python train.py --num_hidden_layers=11 --hidden_size=768 --n_experts=32 --experts_per_token=2 --d_expert=336 --d_shared_expert=896 --hidden_act="gelu" --moe_layers=[0, 1, 2, 3, 4, 5, 6, 7, 8, 9, 10] --router_score="softmax" --normalize_top_k=true --routed_scale=1.0 --balance_loss=0.0027 --balance_bias=false --router_z_loss=0.001 --router_bias=true --init_std_router=0.0266 --lr_router=0.000299 --num_attention_heads=6 --num_key_value_heads=6 --head_dim=96 --vocab_size=36601 --norm="layernorm" --norm_place="pre" --norm_eps=1e-05 --positions="rope" --rope_theta=8420.0 --rope_fraction=0.25 --qk_norm=false --attn_scale=0.102 --tie_word_embeddings=true --parallel_block=true --extras=["capped logits"] --init="normal" --init_std_qkv=0.0205 --init_std_o=0.0 --init_std_up=0.0205 --init_std_down=0.0 --optimizer="cautious_adamw" --learning_rate=0.00046 --beta1=0.9 --beta2=0.95 --weight_decay=0.37 --lr_head=0.0135 --max_grad_norm=0.5 --warmup_steps=220 --schedule="wsd" --decay_fraction=0.878 --decay_shape="sqrt" --final_lr_fraction=0.1 --batch_tokens=131072 --max_seq_len=768 --doc_mask=true --train_tokens=1166000000 --max_steps=8896 --dataset="wikipedia_en"
Below are experts of layer 6 (counted from 0) of a mixture-of-experts language model. Rows are named router (the router's row for the expert), down (a neuron's output weights, with its number) and show model dimensions 0-255. Each number is 500 + 40 x the weight over its row's rms, rounded and kept within 0 to 999. Numbers have three digits each.
After each expert's rows: "comes before" lists some tokens at least twice as common just after its tokens as in all text. This comes from a sample of Wikipedia text that the model never trained on. Tokens count by the router's weight.

# expert 21
router:526498529518502494566444513476445569522453446574461547402594569523432533528438512485495525508440535568514559454479458477469474477488480464532430424540555503552504473513513493512487461502468535473546548416564527522496538512559494480456453477525558572589533497602459470490452578491505485496487451485542516499475541465494443494564495496509513538526495555485465489538469537519499577580580516481483603538557505511531501468442525522512472488541545491537478536508493480480553523536479444531488453502413549435475559495600432482483500468503397482563421550480481467519488507484543481492478492522490444472512428457551528489535492475456470522529554518445542493530556523509461522474555489434521498465449581518485568423458500567475480517456458494594506552509529438503476436550488460
down1:482465480494499423517521465480434504510497463481494451465491579438498456475516467478519508474548479492583488518561524505476553464480490509530428502531516480520506487462576466475522475503543503494544513530525488531569504485522393485463624485502535555466532551538526536523456452482491500534536468481577554563510533442483599505454461538520485520535515547515458541474537515479446543527457514422563539507449471531522484578477508459444464479520478490477538521453539544397440471569481471591517485483467527519438476423520491484532531588481498510487486548626508444460543554558471499538511547484570455471463474533551527481544533504434503523541546619494516497535503486517500441502482560520439497533612530493527518420528518468505551463506446442535487483476536463563539518579557492
down2:439487509430410527462530475506520484475513559508499571432529506487409515518434449482474523587461525476476549482589509542534506456487497509424490564483506556510516472501480527549463520514523428545501486472471503474478522498494545483509560540633525497502584462523467541499456488480537468545490467449476498514496494516527447505471559466528405461492501501480501556558503500528576454562489501461503503541552478513634545422531466596431516590465465486594561499513496513535529477465517544488566434452470524484477484456568584405475568528529403572466524516477452526451473492486490534497479509565518491541483468454508484483498540459499462563480466511506511578492452485450425524515405601501573462543546460463413516531520562570502529515524520501512508465493547511427531532474504425
down3:498496541531524503508479476510479459511443509505470531487505483505458507560539495464576456520518429446513495530448417483438498508499469398463582522548529510501458522477450405635520525455510449482492500511556530557450531529507503517508564533442498526475458510480460463497490540461472499477471507563446411505591529553477501601544434541514519514543498502478482486601444602447537527521498563524517536500465430462482522451528517477525508417568468493473521546498458505434429495472580527527570534512489468521550496486488528494535517412497526448544500472506495499542500474481477497472488485579492457489538481466547523446512506572504540494426517506469521501513488512482514413515570484461458509492549442458528552425513543499443489558467507493463492505508496542448465562483532474
comes before: " by", " to", " the", ".", " in", " a"

# expert 13
router:554543467464443489535451478629458541503438482483517501553496576506452489485520512487505474492501480482521528514436504483540502467499542487499481565444562471485462432446489505564547475522460502576502513523519507520399511517572510479496544547535561500570510456549509502467408441540405494500562453447586452524537509580533541518472514443555503594486526505467439479556482492523550460554581541445498597530525544530465510441472452530503463387515485496543461417499499519401502445555531459522541467495502466449507512503476436526598610492442477471428520563489506546497513513532500490539429458515544484474538490521536489439540500432501490515514544471506547508472540491509496508472455512455491536539473555464504470480500515489508439463491563525517461550491553529519555553489566498
down1:528495488464458467542555514559501509503519524533403478527603489515525517540447502604435441513558468443487446517476540520505544518526500519508439547480490485508513503501531480467572420557419497545485514504541488514588480463452570547521480531491557534520462505432534550416659472472492504430535480475485496511505565486529512470490497427455509403439499506458472566513524464464522485548452522476527546458490495496522540521492463497555483523555466419520529552497518485522605514486484507569473531497491490488582465480495517521609545508543501487430491504519501476516488581569425504500496524466566510507545460480509521545542506498530557494490524476515448502453436577552511509502522553426537463459536527514477539477515519508532475536471490441553522495520497480425538557480458478
down2:518450561514494443566543534430547526510529510505491554525559583592498443472466429499544483505560444493565547487513562533465513451554441463491479514533407435456541513496487455529509442472504575514554504493500538534475510486451547506438451564515501453346526515439490471437504532551494539523464450446522519407508549469487472466541459540532487497516468513570491497531511515458519464482469464522552466542461527498553562479547501463472525495527512435524476470440483496444462438533470439499549468436577491516485426488551530534559477493522538433522450493516524553572501492554497549506509500485487449444495569455489454454462662492523487476526577519610424467529482528519563417530535483450488533512466547523455579556491487504417505497450517517460523447476474493502460521468480439
down3:467463466464610505527484484494496498481636570573500448500522469466488450515452453467516452568484510534546488463536459465553521538551490536503467516488485554519488557507551547552499540440542466485493504577489557493464464570494523465480529489479454559529460502502545477540551550497414600434481473508438445481473503492439474481537587457487499539496563460440503473482454468448488516451572507498484441450500523468518419467473431521535453548536462556486496503495490465525388422534531506500468472423441558497480468507456547560506499502541513581460469502545498532468546571512532448497507529508516593496527483543457467534503436487452495455495478534493484526547525438477498503516521479533570506449548548534509493482504465392466512424498500434494502482524494483541449547488486483
comes before: "20", "19", " States", "18", "1", "2"

# expert 16
router:485499532446478469503382389564409481498506501484456567466574515498520505498486550559449467528469465513518525495495457481506492440501522472541496515409491448511509506500527557527473575496447472576518521497524525500551486508486496490471389596513515471562400500539439552516491520540410483551507445450543459510522571512454485536501488538524529545482511540460439484536470521466562491513521479409512514525456522517450549457554502512514380491485536523502534540537555513445500447550471425436500475525539507531486519599538469533521540500504460505520505464517537506472537464493516414528465520526473490505539494486549533449527561466531555472500563467459453575556551561459467513500539537456447523493441511490474470454457522525474489494529473506511518567435532499474537446445521586
down1:513461561500453547499514576486521506508453482503430444482468478546469513510517536491545475473486490575456463602517481486523463509512479469545536571540551459548446472559496517460495488470544465486418492523542519584500548501488452549519536561473529540489453563495393487409471501502443491537503497474504489519465501536453534442545514518501509490484608471515530508528495435509508468454523564567507597479538553532506520478462572522570525480487542482464517549558464505437526502456556498486444487455483450500472462441591507492512518524478512502481478530508547484545491478445431530488504549449489458481448523515529472470655502427455477467539420446567531506486524484530462500469475564534562473503528543520468486516492460478536473404496578532573469438460568508532534446523453500
down2:420473516510492461494443524478565517504485451474595453475515518416470429463413518475517492522459455448470511530505453570531489520467481491412461555507464507532461520477454495529532483538539466481495531585463540499472479464493532516492452486523452533463476495566512454577545474520485438490510483476482490462555529531456474583457546466509459586527562515494556503464528501518510499486480474490481515531471440531525506497449531481465468521468525552479531482445546496501486555493516484493541463561536540514531515510467521577426468509492518476504545500500557419513517514466539457464503481498541499491521502466540460491463453475495441477458420464491573486564526523516512532425468437402511421479528534552450480440554459530489516515504489432572424434486490498482507511477454518
down3:493482516516473532489531511463525515536531559522519503489477488494466527487523483507490523536444409485481439482464563550481527547449444434428456482528506488464488483473508547493559534499498533475466500482527527536495554440484514497488517458533440506459508529473415521469507529463465539484532525584529552493553518519503469483458489521535481472523487475521490426429459489483504546534556492500556553536541560524480455511554473518486482545527530540537436445441555490521474593525513471476526523416516509439485470501516489512476421525511534552546564442501488405387534563521491541537537542504483486483502484535542570481397510493505470485525567497516571470498451505484468417559514519504498542542454510538525494575499406477481466522510565500444502556516499485482480471472444462
comes before: ",", " (", "\n", ":", "\"", ".\n\n"

# expert 3
router:528493482452457445456453444481468531552496463543487545477605600501460459512509495563548434552554479482489530441543483473521467499549432437492393523445506541505489518510465572507510483519535513514442472512490510513470488538549471479485438452519551464651504526514474521505495487539443499492498486543546477521473588462473496491492488488484534546537527531492443511528478505502562489487553468450484497476533486512562458484437466459503452512452542513620529421492515471470535530508540486453571506510445503506482529582530526469516504543447561475544534589485569517479496475470478439534462557554428519528410484448589599495542540479455501470578473478548573523488567556442530553533464493533508538487437508565548494577511541518463496511496431548495497504441508465570444441516509522
down0:422522540502485497488471480540465459460551468529530510507455525469465465478512466491503541476546457510566444451470516465513444471474571490506448532566485497523498468478507515522559520510479545505507538434511492448470458459446449480470486515499540467552441394540481528439503519470463471511482521422553459454492583508570499497484540522476557365539513455442579515527475479455454435479536508526472550513526490467445550486452485497535504436512532512508546516472467478494489498504521543463541503453464500561484533440470490485546546521450484425502526543505575512490445511523526506565486477513410507486486536465481465490460473482538482486510481493529580521467473548480558509537508496493523515529541480483608445462554411473503578476530456427503455538550480535504398413536503525
down1:566536542527560511522559486484513472400507528479457492543517427450488461484445512434471523558494458483518445543464530528534525581464410529451531399539484493483519563488579535570480486477469485523502405539530492547542564479489509566513519485407521499568493476531519488526506523450491538420501505507547551583544463531466500525493490512538533548494488466515532404457456491520523462485485460483582523482460561447515385537474496461432458478520524465441382493513539546512535509533452468506484477517462503482465557412477497483444480505497506566542509471519473547549582531547525517507521461524539426500531506527503481468528478504499531479514551597538497456422543502524495506423597535438473494434526507402512528449389566495512492511546530544444491482529514528516525514492525529
down2:463482455456406546482493584437558455499508472495491547548425509521517527479508563482491519529529526480476472562458485559461500515471544491518539390409514499438451521484522507468560526470455522540534497494493518479468450445501410546492452498492490501575524469482475489449512492512507482470473443439520499562542450594495515508504468411546526452517582501513472491484427472480550466531537481539458532497508508595469513453519471551524572479504536560522533490479535492434487476512577486551556469503559510523480573563550503505464528468474456493409517487510494490504461535499459530528510474537508442425480488526533476471492495608545540521516539476542491472439536445541597473432535544489471538531517463532524492540530508492532514480488506495489494426515521529487551439589436510
comes before: "==\n", "\n", ":", " of", "==\n\n", " ==\n"

# expert 10
router:485455471461444533506471489584535478529466499487472452470510630463436478521430528454484463502558518539498522477477433458504437476580487569471458489419592530526429480526406480498484497560477577534513541477507513519526523486603424511507482464478494459566472502529572531442523466519536584553507538507505501494460542491494472526470414479487494520495488515439498497518484546527503490537518451444520493501454541493558448455502467524468494461520540508548536506531485484460495531540544470507552443505557411471529468485486452516466530469431528532488531474534601465446451491461510445498468510467529478509551562504554470463499589518548475489534546478493508474504538512502433569472488524486449538470493555526484499533475548547461528499461478521586459574437577497496558456501493532
down0:539519503563457482463469512489473543450507498522454436485508489445503504493534518547535466495466480512564514434555451495486504507568508485557504482524566557479451517429535524472454482522529509522551478464554420550430531462505479521480499480514514515574458466539558571477493459541526438490447478488455525566411530476495479513484490569436430582479436563452503510476489511447491419498502489483585521478501472406477578449461463564564557557524504500431498458438479510515480450514510544509483449454527514508467595465531583543513531441489418508572549518479479548510392472504494475501573516514533516516479532538520498563571548485512459514483473463457512474480553445490577450525508503467463474444539547543500500480524455550491400451515530460568565512488496495475531547458548420
down1:502460549430577517498551614513399559474482544512446523462543547566478519513506501538529504545518537509430432516446570575481524482532507496457439486510533519522440517384516508497527464453486486467424489540482528501479464515517491541517560419463480475564539481486516538510431453491538530514501519490459486549476489515446531527497443491485508502532469454471480468488478530473507466538459472547535506467568518459472363509436425515526556493492590535518556478507476475555527550524470478446486532531492502554422523553484507497466565451492499563567465531469514504523477511514509502530526482494495441470577551558515519476517471483512523456516559482522515534598529520511517492451530455478499521515516528538462519503526509438492552525473600482450581484500558505526465467429521447
down2:521576521502529470446505508362484497539434476467513567513494503479466475527539563508502565519527505498531471554573470469490525464504517494510456437549514463484490481440543462508542527480379457538527455607498490500492544524452500430527545498469508537556492472481440453568428496490484558451521538569516521457510517527448440491444500476550516522501467494487480557471533491486503515493430509557477582491503541506450516437484483578523548520484483497573504472467465442493547504421492370453471494476462475462455520449441469496507577512545603480440478498499559445551534566495463494488536553522550449552445525478529495507559435516474518528469433544466507495516445493532534448529505514500493427458577488518487476439478515512466498533570520508444491478550476478547476525500451451
comes before: "1", "0", "20", "2", "19", "3"

# expert 19
router:535513454452536510502461453450466506558446465576454576504575526552440501424475512475497443493459426476445567523461472444516485476540458483526459530535553472533454474526567539519479494509498533499520474580457434490508525569528553445558539489485544493542552541543498521546452493512413467496526456421481464426507533479447489508498532549523534507514505520522478567528500475522448469492519506496570544563428490472470465532498503508452449502463524496474470481527573420507496555557553500556498463497470480420562493548561456510554492471477456489487475511546463512488447528464506482534496496497501506504556443453533491509537545496492508403510479539455514542521513630532458522504525448485544488476488611466502511418477552505514457573478533498492511505535538487512578510457480523
down1:541464528524524511439480453481597487431485549507483409508546486464449495525564505516513526449521496587565532472485537516526466515520455550418583527494508467455478509470507502487542475487438552453511507495466535472522526397487475531474464578495492523490529562542452508466550472511550458527501475511496455548558514572486519558452544530444480528483554502505490527483455515482517452469447479451535465472545420547534475466453497469539493504461543544423445501457446562563495516529558528483511568506483514535515559542469530478555509507473440488469527478499533400467434493535433558495418508562484440545472512556439488514482548527456494449517495538551440499496546455500430431481458499495472467559437481462566502515481458482517484472557409500515586565479444501480493536559508436
down2:507530496512563529612526477487503503549427485483525474518539461493487482496498534468567453491480526508483506570470462552452466491518446467498507494528470512481512507493476492394474476504476517540468452555495491567526528465469521540442511492482528526495461456557493524515482573501469525463476563388550543425514477499515479558546475519468573509538459476475523524473515526543547523465506506486437449521507449476466465466489514481505533459557487496515509546506449563439423522521426459549520530504534477473477475532553489482529534546487481439509503553512492545514505465574538510528468435501585407480510552481557375540459585496535463471491506468465451411499504472477488486469564492485503424503498441473547523482470441440451463551494535449499434483411469557509494493512446520
down3:564535484550469447496394497420552436501492500550501519492441470470465509573537461469450535482490431510495479478443516503454491489487512524601469493460514565535417463516481484464476494505527496485492524414492504460506429453534479508398583491505500463520443517554522479526469546441495509523505515549457455461424561546534537486472488529577481481528539549560506530465552557543506519536441501490544494509511506486480464440501492546473468470459506513525484487468604529514434474464492486477499482479456446563448492522560573513517482546505485549542483444500483491468541548484528551527627554529572505515473534476491499513508492531489489523458499464542452418513461435566463516510509535480510540538520561515507512449524501453510497473464511491444544531513468415489532561546539467
comes before: " |", "–", ",", ")\n", ")", "="

# expert 11
router:513438452454506560515521513491481493494562528511520510516544550519471474421529527460485464521535471440511559523503432409463482434494536486534541502467493523492429479494516616539478558515502496560530529452504550527514496498517515465511511502508524506536485535542466554514524522506436583551578484512582468479537500453537535505511508463511553504549473502479459483514449538511576487488459411504498540586534586503500518465513515571551421504432487525486505475502473450468519510483434440503532496562485528502560517540510541493489507447470401522566457502533496534507511483534542501484507459503474450518473486511556496521478516475541532519480537589502497512560517545500535514457513428475501429477459519490560518411562555509411461566510468521513463588443533460441534493456537509
down0:503527515408450525424490574610469439542462473531516550500448495523424526569532489568485504527510427468448522518457492562467505485476522475501441449483519494498433449472482465529518475463503492511543481457489479540494458475495489512506516516495506443489533470473502540505516552567493507482583492450438423474513504521456508496454511486421431472462495514543482418431479461535565512541532477478462485567498539522537484500557483530505514448447489532441519459509489596541542446500455509461525457511552463502443469568517474500522518549483534551473501406474492572515494553559541551562483416437491516490410485433475469470508465460529405549527540474585525542551521497519491464522457473561432586495458530516543531502539448457579491471496515409464446542468511484478447459487456490
down1:654493553454460516447505496530480508515492528522479464463559485585494504525460467420479488463489514539517508514496500498524502489446471499515463581497480515608491448470475508487541437442523525524502492510491515469543539490521588505454508450490481455519509491539491496527514472509521514515479538477618411528503488490462501525477521499493455434439443482552495449507476477538465440518469477489388470544478528451445430514553553542543481505466463536472476479459559553555496476508514544558497538501484507512582506501507519397504507553529478468494521477477509588530632469561488495450497460454465451525489454467530498525475552426501542515612498507478470507534509545490540475510531506543491526436463525427505439479457468493504541436442487484485465485510484541464514498530500470
down2:377494450509469576520544515556504478511430519505471485494436400538548469409443566482453464518553426489419489493580486545486523512461533523439471554468510499516519525490516513483490444562524542467529478532497502511455527489501503522478459474519504471547437480478535506553482477510485483501543514513471516481521491481464521473509526452514493556455481482447482512487441533582476462534537486511483539440498514472512496492517460504562480521486495451518494434542506452523436579519519509490517433564506463548511506469546527518527486524498439575447456429492514506509535579499485463534628491478419572510463439498480532498455486562477468443484477450557500477489486465521494460547523486526531495500461523464503481520511465416498535497492536495539582410451541523465458536526480455
comes before: "-", ":", "0", "\n", "°", " m"

# expert 15
router:534484517449461484541421504493439515483538437542449559477528626529506501469433494487515536537453536428501486460504460482458461450556509520470419652471510511559481477480509534476454518575523512491499498442515479396459527496538505490479473478530519517557532473598427548488455552492498504475512426472491463500412502439433496519516464490539500588503495532503474529573460545562478482508534472461454537511526598502515509494511534527509440462420562548521556479519483497455491453519526391543515497509501503446549546504555454453538499508446488441445522461499520480475515556532486467516459457496555506421462558479519548541562517541576517424485522511439541552583563569543502530566482511506518528476517585492478536496475610589500505523509493498596519542539514514502602483518561508
down0:482576478544457495548529509527510498440455483525498544618493509486501432559421514498520518468469458475457564438506437497481479460454492459494548420556513488574550482502501511464459498492483508490483530485605489534432524448501538494549511507455460483451541477501505508440558530442499501563599496542536457453512418511477491516570444517438521411506547467474505541512484579461477522483540483524477486448454480506577535535496553514499441496538525533472484558438482437484524530472506516471499510441516504490556546512511479492449549534504512484512532553509541482554511553496494452496485494482517493470467508499475491517445451539424539538539518529459425496535557404429464517421538476517441532541441509494519513465560470461462549513521524566537548488532597598487542457478502528
down1:508444473464559511504522503464457520486457554547408573486431539530498455514535445542575548477494507497489500565473507474524534456480584466526487528539459477557499487423522505526497503453564496487469517497503477518496503485482419576524496506453498487535518573501535514481504469481529472554487455480509563462470460507526475512511536539499560517465486504540523517559522596443551530518556514494478482430545445436504539549479506465459525460497544454437450629531486502570517502518477502481444489495479425494580496519572486564473585497532525512539498606497538610495587498500489544561478486455470468532484561529453502524440564542526497471588517449517493467506468538521503575468436506515469467526439444515509441507443446429557490556429504510514497571485521528549462549464422488
down2:537501458494540448544547509542426480477486494489530511475485551522507570451453458519512542496496495512450456451542520584509511485507473539577574454464472496490578496461502517507508494561536488493534545493465552485467493563515460478481422528439500487521465545501621542468461475529479472532531535510475528496496538526490492529504603502574463518496543447552544517498482481525478547497457572528514476536511473488471598544573478465508496514495455478501436477487573506436445493512455536472438474508432461578500502508422455584492536382512427507503427535499530423557537535523527498546521577468519516539510544415513513510535471473571506538546477483462508432518476533548486470541563516499511480503554465502558510539499520434466506503540537506439469463532516570510466511481520457
comes before: " the", " a", " his", " its", " their", " her"

# expert 6
router:469460545437443549538440520470477582473471462532512503475486497518398519454434516500506477513503516451490498475542514541530496430521523490520490471580538481493501465443455510540514576477539494481443526484459439550469525513548498479425462549555507509573477498506439531435481471465441545562518471412517489493519563496448458547508497493495554530543494526459430515451528524521502476476511521452531523456506485437452493441550541514479455508477504514463527487467468500490579542461506489534486491397478463462534538460503387480517537560457552472489463493518488512508531420529535506467397530520481472471478483482531520483519597496539528508528580423482483561583609543485450546464542479458544506497456525565525464455390605481541477569548495466595569526477505510472488485577556515
down1:592500502571562480518478479490474519507535504520523570467516488482453509519540533556505517503500525448479440487508497496441547474495511446511478436487465511521588429524414483498503552494472423543506476560505564530485437472545455528466599508435558415478537398551523434566460519499576554488453576443453484517461534499491413524503543475436493434519547524498480450498496502459480458498467446507447519467448500511494530444522443485526567436544466495507566528543443521482491530514523464459551462482471484465527542480521534517472435589481514481473465536537528475540445493580468542477516547518533476535561487419494533491487428486461463538529509547587403534441527458468463449466487532452466466494483478459505500515477568556439414509522548481408502535531495506484568536492490491
down2:497492521515507462542489517505503471483495462513535480528470514533482497433496428496503527519500467550448500491469496496480522490572549526518535554479534503545500462430502492503471505579479544515539467522513513571503476477513439466437472610470557497533479503481488515548499488537510480579550524438529435472509521561507490498512576475537524552490588500461431532477484455530442565488508501479508524531504517474524462523453477448531452460526521492509446540505526458561468474487557515577427475542509489487425568564369494548493494505474472533471431548538390476424499479536499524523475388500525456518459526575450512445498471530545502473474465495518548539493480421497546460545533503499526421516476467501500530454537468504581477504519539527558545480543441496504480523480527479
down3:491495533438592481550605491460487509528501447505478555519546544523477470452540548512535496541493468513461519483413506441454504483482517500517499503575578511539486478489560484462492561546476430536468486504509482529503574473532482527483489483532510454496470577518481529511480455530503515507479459502462426500477425492579427572532467449483545478471433461512476462498484483529543529500396444524562494522560452492532559551523461374475531471519467448460524443541486496520543527434416494523470469545492525491488539443525538512544550503499582515614513521566515468539470447499547487505503490484532490546453540547530487476522540532515491427505410463478490455558559506446497512549531452447438459510497441527515515559525406552518494606448434507508477440546568517515491529526493454
comes before: " |", "–", ".", " |\n", "%", ":"

# expert 27
router:530497492452456473563516467518494541484517474471520479406587560560453531521441508482489507457518462494565489544447479427494487509462519465497424528496528454515432533478457588588470461495443545496493581506494495494456480530574432462490521501569555490555519569498435556413480501539467502506486536450523474594450549495428484545432535433471537550527467472501454494524482508502593480518549467498473533514526488532573511456561461497488439481489450553522572501474481493425519582517499437483508509487451444460545607588520522509471492521459519452543487517503542462494435484510477475569501486543378459528456445486558465478543529509547484526481536500480511468538528546501484543482503498473521480499465531466498535437490507504493425519507535512500488540476509501509448454473486505
down0:492443476448529527443489560446502462428504509420550494511505553472522457527494532482527476502540565503461562525474428456499472536493502499483460473512477453470515503485581518491467471484570495492449448568493483522571523429522511469540499533487499521453498541482546495454497555516482534523522485496516544453516497598472563565552470467483529467635539468445536457498478538470527471487517470479515493513473486503506482506539538528506488467502432529565435467563517517532493517484546508434522497556536483474474606530473462491504553483494559541453453517514561462504470520546504566560499495507478463515535513517429436545526537474542516543493422454556554494494506588529509563506497507553464517542481440494541442441509462461491539505455567508505474527504499481497489524588562539
down1:471532454501536480470465484542544460487443448536537482405433475434536492495561410518505553491498504518463508450502552465496518550431442515490471546491487446540525505520507453507539541546584492555457457462478447468515571466446485513491520540513550574463511391494464547485413476491529530451487417489498522518541483448610479483520522509467592491511462592515435480612475515560498492443478448543575463459461510477491488495513407523436595555534515481484483539564480549511476531484436548544468495495473447527477479466590529446480469447547487549481483496583568546482532484505562483554427508502466524486466536491508452540434543462458544497554501488530515522477492493487494519467505510524492493479576563477492465469484466529466461505468432479503574594507481511409534500469483478
down2:446560390572450499524525472519571450531483479540474613548390471542527524480551529488506562551487521520576476470463531484543419464554471485509509508539374548481481466564499457427565488497545458503412546528430486464526555484392485539477489403513435542391465544425455517566486464485524525514465425488420471459518548537546533389506546509446485473475502508472521528532497447481488470530507527572426546560554555558553585492468540557464531498499471480560520490483468465537567508479559490470511430474487509510489487442461509486559554496467473458505510468529454573506445591518496527568489499481517514523498536429520479458473525504447532549459526465535547544478458481472557496470401427462460481638487473550449511499553467545561531565443533513550512425438531460443469456451511425
comes before: " of", ",", " and", " in", ".", " to"

# expert 0
router:454463494491450571518462450548482503550516471492520479421532530402477490477559466453472478591451474474468460513565451449555492476490463459423443496450544551472504427531515488508467507558503543491558529555486510501495476548535456493475472522456461494518578519520517499503443540501431481506500479460496509481444543553399547542543505477484518514509489500457517508545471537447518506482538464440537585509486533542455476506538517549429505480469553541536549449567458465442531429579463403554525423547449507480523483456522461495491493459481535474521498431494526503500512507504510429517472479474424443455504381520460491439525503442490458513526472522511453515553473472503481589508466465452503483506538504552542470440410556514513501528417477538545556495455586415531476570525551522
down0:549469526483517527448491551547509502502467415509477538440486519482419423512517526522443536476485547530520480488534496462543551494531416496507478485416412442444494520522472433493523542530436452515549517560590488538621437604462529496471537506565437524511477495557456560554439526563495432478472481470522417508470468469519503534540479545454496424479447497420583442517478576502533427564436521438532502518446571545489449472444444508523515475457516436549544494549437553470565483554454482545479481435479580438513511479450500516460518511424440482477484459498493423370484476507538438495523506510484524489509496570530536490486508542460552525522520435524546449476560530512469479478543463424464519493525481523504511490465514527483448499517472545483505474492489451490488498473502522
down1:502543500507473532481512576485485548523542518525542486522496457536504480515523566442451484515548490520489543440471511513477545518449494513500504521467450483521504566485516477524510522468476585472477546543552509524509506499485480493426535500485471574510492538514445505536594494464547513530487483523630489496573393522437489541501519488586498526498473517537503518529527531510451491454488532552531531472512452439500522483479488572519522518553465485461518500511538550525591541514446522513459468465537466438527476501471510542569526485496508542483491496462491543487547464540435489544588482564438558535485490427424531572504478516429434493548500477464471535458498523484467477524445548505508557531536541537472531511508523561512499523524422492552504472504473513587460470499503458
down2:506436454518503519441496532502559549511482540485521486492554503493522469547512512523507503509499497461431460414520523492488532501473484505477457624517517416477450523486457515463495526582479494532519533526439546506527547541578406525469552505418517535480461488469476506452501497514512537454515515503487419510571536457520506517413490517510495463500489497507426476519498515525491497525459488462423510477467565515449585500436475514522465490491496476450473552487506502487501529545491460503459508535561495439533486414419566415440484524513493473529510552496518460518463451477417486490444513531494517509485520551544491449501544544485487488503540530507573495440559452505551583471532494501443545504441482537525514599485566456500513572456491522455465527471486409537519495449483470
comes before: " |", ".", ",", "0", ";", " |\n"

# expert 18
router:528537493401491486547500443548508511502556516512478464427485477529496448502495495470530516540510437509494485465501430457491495456407453488457442575418533520574490495444536517556451542499455526486534486492547468539511585420548508450518457470476482480693500557514409510447515541473381534514504440443523536479524511476453453572472486482598530544542505524479440507494430552531500488486529428446486557539467606509508472466481457474461410504503523547532490477546491516485586513511482504547531437472463530505581552582513543459507575485546528507544529435499485557461521519552542500484476528431486471518449515518525479501500506502508581465493494494460528479452501506509525538466470530443517423489444516531537514479402518525453459482526490505536470576516562453502558502501562484
down1:507506462512548486556481454503588479533500503487445557486503520551506515490498483480488513450479540497478551515423560485461522492460442487529470459473475480506441541531550509486459510525462568559479584471522535556476484532529498449498458558473463490509478482539488493524492516533575423565542499490488500449560486528507444531565567501423511517524511412522537457609531450512473574488480515455481512522479481579537415560520458479522534446522574485475520394490518459528495508485564468478518472516486513528597507484549501523511492418464475600508454542528466491547514447525528488562496437509504519445420489432431491539556502455571412552543507557505505489514470462497493459469495525452504463501483415553518530519490522490484504485510573484489544483435450480531421514493436533
down2:529417462477488476429522596500489464550494479503495474414530480472457461451579522480509506455473596396448407542494518488573484586492549491497460496493482477440487456446469497460514525484493500458539465515559515477437517489473446600406510557496537521429507514494491478481484521465456482545467515454481517543532502504452500464477474453486505484450517493525460518441468471528420465469565546492475503465510484439512533486600507546483490548520463453471504490478523477533456428496490478527493468448467551489410427515465479429486542472535472519453485577483479516518457536499538503460449538485545479504600500560523467452482522548457525476523505497588529519517491490430485559498577519514452543532586489522434499479545475419474552416529518554517513544552455544450475517500515495
down3:448490454488515468464524446407428480463517507508516502553527460513528551550561485452497525522437480471523496484480494502400514542509536508521531556522537532517497547473519545439539534497494577469476537552526535456531477514522467577494442498534502547497458508508418486526546549596499527513586541502562473526435476452477520441540440439450517486505457523497561456515468471561557525476532472409480500509508465497432457518533534523459413522488476459536513441533458533489528446522422464534502479473481589565560475485508453511538561522592566534503465549467447442463562535547528502490482541501518438555579457480509429566497487483504459461584539471456481535548432561522441485441487519499508477472488537486486470566518473431528444459475529529513500492440479534520507512579451548
comes before: ",", " (", "'s", "\n", " was", " County"

# expert 31
router:495486504490492440547478453552528511547490396631430516518539508488455537469405490470520530526528557493444481538513437494489482456467508478490411539479554580506544516528533559482485538480441531542475493549561516507502462554519411463503422546481522498596446617521387515475482474555488438469474518547550458534522569472503461524496503432508534496523519450524460466514538554490534428476525527352498483493568552431465477463514446541530453501469545491533573427495546509429577508477547410512529508495406495534573513462464518571509567488563505483472507544533497498468539453520440489496441467527494415534422379502494526503459496498441573433512508460478501505545516526508520555451465518500554498468462464526564556411498508508495443527534452547503519560507518452515549462489562462
down0:497475508500546460511467482440554537479479500555533490495448470528496507481506414578474450509515471444580496502552550484560484493493509479536463534516513518516498510489533494497522503516463476487535453425521513467557509519471492520570481476525537565558577452512500477470499445484506573512532453479526543424446415556527448464539470431463518437527507502555555500498527519463493508442523484501535460508481536512431520531419477467513490485494474526475539500545457535499435618540511548502566474428530561573436491498496517468500540549512480526490519455489577490486517501499563540530471505514488469469484516425511461542471524522519500535546442569569586476460533519522515544484542423512501488455541492537456489574427527446488449444537495457498475488473456535590487508551489591
down1:557527455493488547507479501465425609474534456547479500492593479517507421465510541463520480488474478448531591509484470505510547504512475520471544425506508522510506447486600454541472463586477475554492595598499538480486523493509547498540488448530419573492462502516475497490469526522493509512543496443555415495551540490463596471505489555493455517494534491546477491467509535579502516546493510544526496532456518559511505490530519450554506537468451465532484459529513496468490463538431514429457457468512516461460530468498525564452456443493545460467476495494467491477494526522486507471534543489554465491522498464492446503528474527456504482489457542517578495466488446457539497489460494421434450420480444496502472519497512538543448448491542502566514450509477467478480500558534493
down2:431485481400540501479490495568510481464509465494493481475474523484501545554541499496489484500570521490508566503571517477495487501436547517498540461511520457534446528528474412474512525475567502473492544478501445507481483489547531522487464442474501526394496500560557509500408493531522521429529437559486564485526492480565612574503471528492531500553448497414491554465527488518493510444574472551499478562443521504452506511483485519496523461453497522501431416436495528489416496528484474499549536486415497499502528592492523435453504497469527485514494524483477486452436522488519435503511446536520546525488418578507554537483473478503490527515482458581520495518483495583562483508459532460483467459534565441456569526492463483495572520489538473501526458435508469522550425498529567
comes before: ",", " of", ".", " in", " (", ".\n\n"